From a checkpoint of a small mixture-of-experts model trained on Wikipedia: 1 pick a token, a softmax router.
Below are experts of layer 4 (counted from 0) of a mixture-of-experts language model. Rows are named gate (a neuron's input weights, with its number), up (a neuron's input weights, with its number), down (a neuron's output weights, with its number) and show model dimensions 0-47. Each number is 500 + 50 x the weight over its row's rms, rounded and kept within 0 to 999. Numbers have three digits each.
Before each expert's rows: "gets" lists some tokens that make up at least twice as much of what it gets as of all text. This comes from a sample of Wikipedia text that the model never trained on. Tokens count by the router's weight.

# expert 2
gets: "|", " was", " in", " is", " (", " with"
gate0:562467533558500554473439491609468435508486468497475507596464556557534476424526419438454505519463511465479414460489535472553492483481477510507520
up0:464447490458462591558438479456522562587447480516523462510491437401334542397513519532485482546505469483518487509445405422490425490464550525510503
down0:404471483448501467341482408477541523424488546529444384484579490480440483501454558538489486431474619495535495539430464502531510528447526546455513
gate1:528430503502556486438480499441528453558479508507465446538429496401450446464457524484358437459411516487475469482567430524482469572476440532482535
up1:449570509480561531453547501533525454499462515527588419529598487488544472548577461453476491487579530520493481488473534468589570437536463559500536
down1:384500491549398480421440495518489505597458465439452484569483389539498472525478613516504459453494435572546632446535431484489527475578488537447472
gate2:505475545539517437497517522503460531461453512509539493474446557493514517479513535459552386393477525515509476477492469445476508548514505454461410
up2:511504444440468491544473475508504468529454444493449545499543451530463397416614576582523497485572461518439494496564451493527438545498398480428572
down2:531480500470526534483478474405549462513460556550524505373484478446476495510427535457480432534460591535480395507457472558519509419528523459545463
gate3:436527485458599543583550562527472522502453468479501501481502479513438514447509488375426548485513496435535507471595490609457489499538525507523515
up3:537483507515459498505515508529508476509464513520445506473504569476628417445448529492492373492461501532540517530493541529599517441444485654565499
down3:479569524478540547566537599446554528528492456436466569577579545506560470538501552469407504572518438548447521493468460527414528444503547520480489

# expert 5
gets: ",", " The", " he", "t", " =", "f"
gate0:483492522450492502523495513526482571450502502566427603511546423509598529449495474483523541479534519472500579568489408461488434539520429510537521
up0:477555530558600506551526424611438486533556530570617475589557493529493561601544428516487482482526471469426558511430438519460627439488523403605487
down0:527468387494327510432499590497543508595523419495477453561584516574468503512497502365453512448411583426480473455449467504514521590495447506598445
gate1:471454563499384493582445499524548418477459487557442486498385570524530531432416437557628474521398496566472469471516452511527457514541566474484547
up1:547455528510474471507452448427470413408498442506479487413526577521448542525462523638578477498502493566528487513573519506588444492435533464517539
down1:529575439569489558508468466429425493460582540524542553491532480560385507561434498469486478598502407498451533513478493626558521598402576542486533
gate2:521568475526434464542488487486465543660544527543456574532537578547523520580541503586437559446472565532546579449399542505514512549548498497600443
up2:459538551464526447528472517434528528564500456482588674545496465581538492556495534525476595409456468537483516485457584470506483539481550395545607
down2:539449576474522393474486462539458446564535545498541541451487535450434446466440515504489520515555604579625482456441463522524561515583578574473486
gate3:523457506458488560552566503539512434579471408469525459462476434524424509526441502576518496476502562615520470419463612463436454447503481520630515
up3:564587500467479440547495520448566512464457507481571471559502477414564482538530578448564507471495460541584479533515561464491445523463376513543558
down3:499508528412482455505413517488484479471455614452571497473575627478556444609497467551542457522484565586481383535543477548448494498464649432545429

# expert 4
gets: "=", "  ", "y", " as", " to", "l"
gate0:480557515555495565553504439423511529522490537511485582440437447507481521492562494510499507515514475560477532492500395588433472529501457400636472
up0:397546478498480548535568514428524452556453504496474472535443390564561595498575548500483514490485416504447499500429417518483477551412425443578445
down0:472448461527548483512502558577484443464559508443598500521499571436455502483511542517456395461502511574579476493451474548523501483449564510436563
gate1:541515567512550574591538535480481519410537459439516586447489606555492538564473511463478482425539456421524528424501486569532556478519598466469516
up1:536486441516372468552466517545493487566568505565481437455575572520453431532507549543432507550511559461475440533525490507462465528504527483574590
down1:372437559391550397563512501490442504529472508511447557444522391347532566498539527575502425518486406484499572492514476525470493476472480550441499
gate2:539534515561457512544508535538458504521514494455492534461519529455522505500506387526516498472421538529555539470537501527506596426488475510443486
up2:506472562510524533510552489515578614509471490512509530571458496484473511436497615460556523466488530413448462508432504427471448547510536496544498
down2:418539495523466438538490535492431540502470434450479482542427467536518514531557563447414388425475516477438464451505501439516556529507539593456531
gate3:437531541481522484496436518612485540511511469470539497453439527532513509624498434399494391441380541513649554540505440495515518537495470544513488
up3:495483491548476514546478495463552436452500483514495532595450474461510608503451514510540623534529524506482481510475549534449527487544519445513506
down3:471497466554598527466516495460489510448379433468416507452426430431500490550473486436510594472506413518417541507380513464515479443520479474448592

# expert 0
gets: ".", "\n", "\n\n", " on", ")", " a"
gate0:483462502401525532505526495457577495528558542580495423409474497494527475560451432440585496470473478565509520491507494451457509479486581471494573
up0:503528527524497445546453545483450516474519487563498568542534533498518579624452446547538532462521533509549360473506473377420527548494478505547462
down0:490532567499426452615417497563567462435461542448569501507536571522403522524496489542503452483491513525506496387486472513470531505527521552479514
gate1:416452502539534502526479537567514477573489561525493461553479512526472497520518505464390506532428494446530441473496447534477547560481581452570479
up1:536521503456517408511489482504545554474447581569499496536528383556512531522454428494442474499474453507456484478502495443483449545455458461445460
down1:481508594625531442518512515482461515501466468475526460531485510504491499499434447526469408462489537484561419585413504527464501491532521485461496
gate2:421482532508480499548479468544525583474508641526537439473488471592483510483431425496539453502494423412412473525578466376542418568499492501587498
up2:493550557506484584556502424464466556419527475446510441425562492503562560529497347468533436525463561500553487534433531407606433498456467525473514
down2:481519500603622481480533484462573467421505506524495509498471473472490479486534428465469465445504526461527569512436384498591482462498519513409481
gate3:569472430434491529458581499435497470501438457517474495347536513555505447487436512494507548543458557497542341533425456486633561454429405493524547
up3:499499554467450519457471533435451497451499467465502503422442466509516565475446510456562481550517493535545450560427438535598486401387466516547550
down3:431431510534555449478469467527455506470511485470585523522437463517497564429475545303572527523523552434503447484453459447450429459483395436515437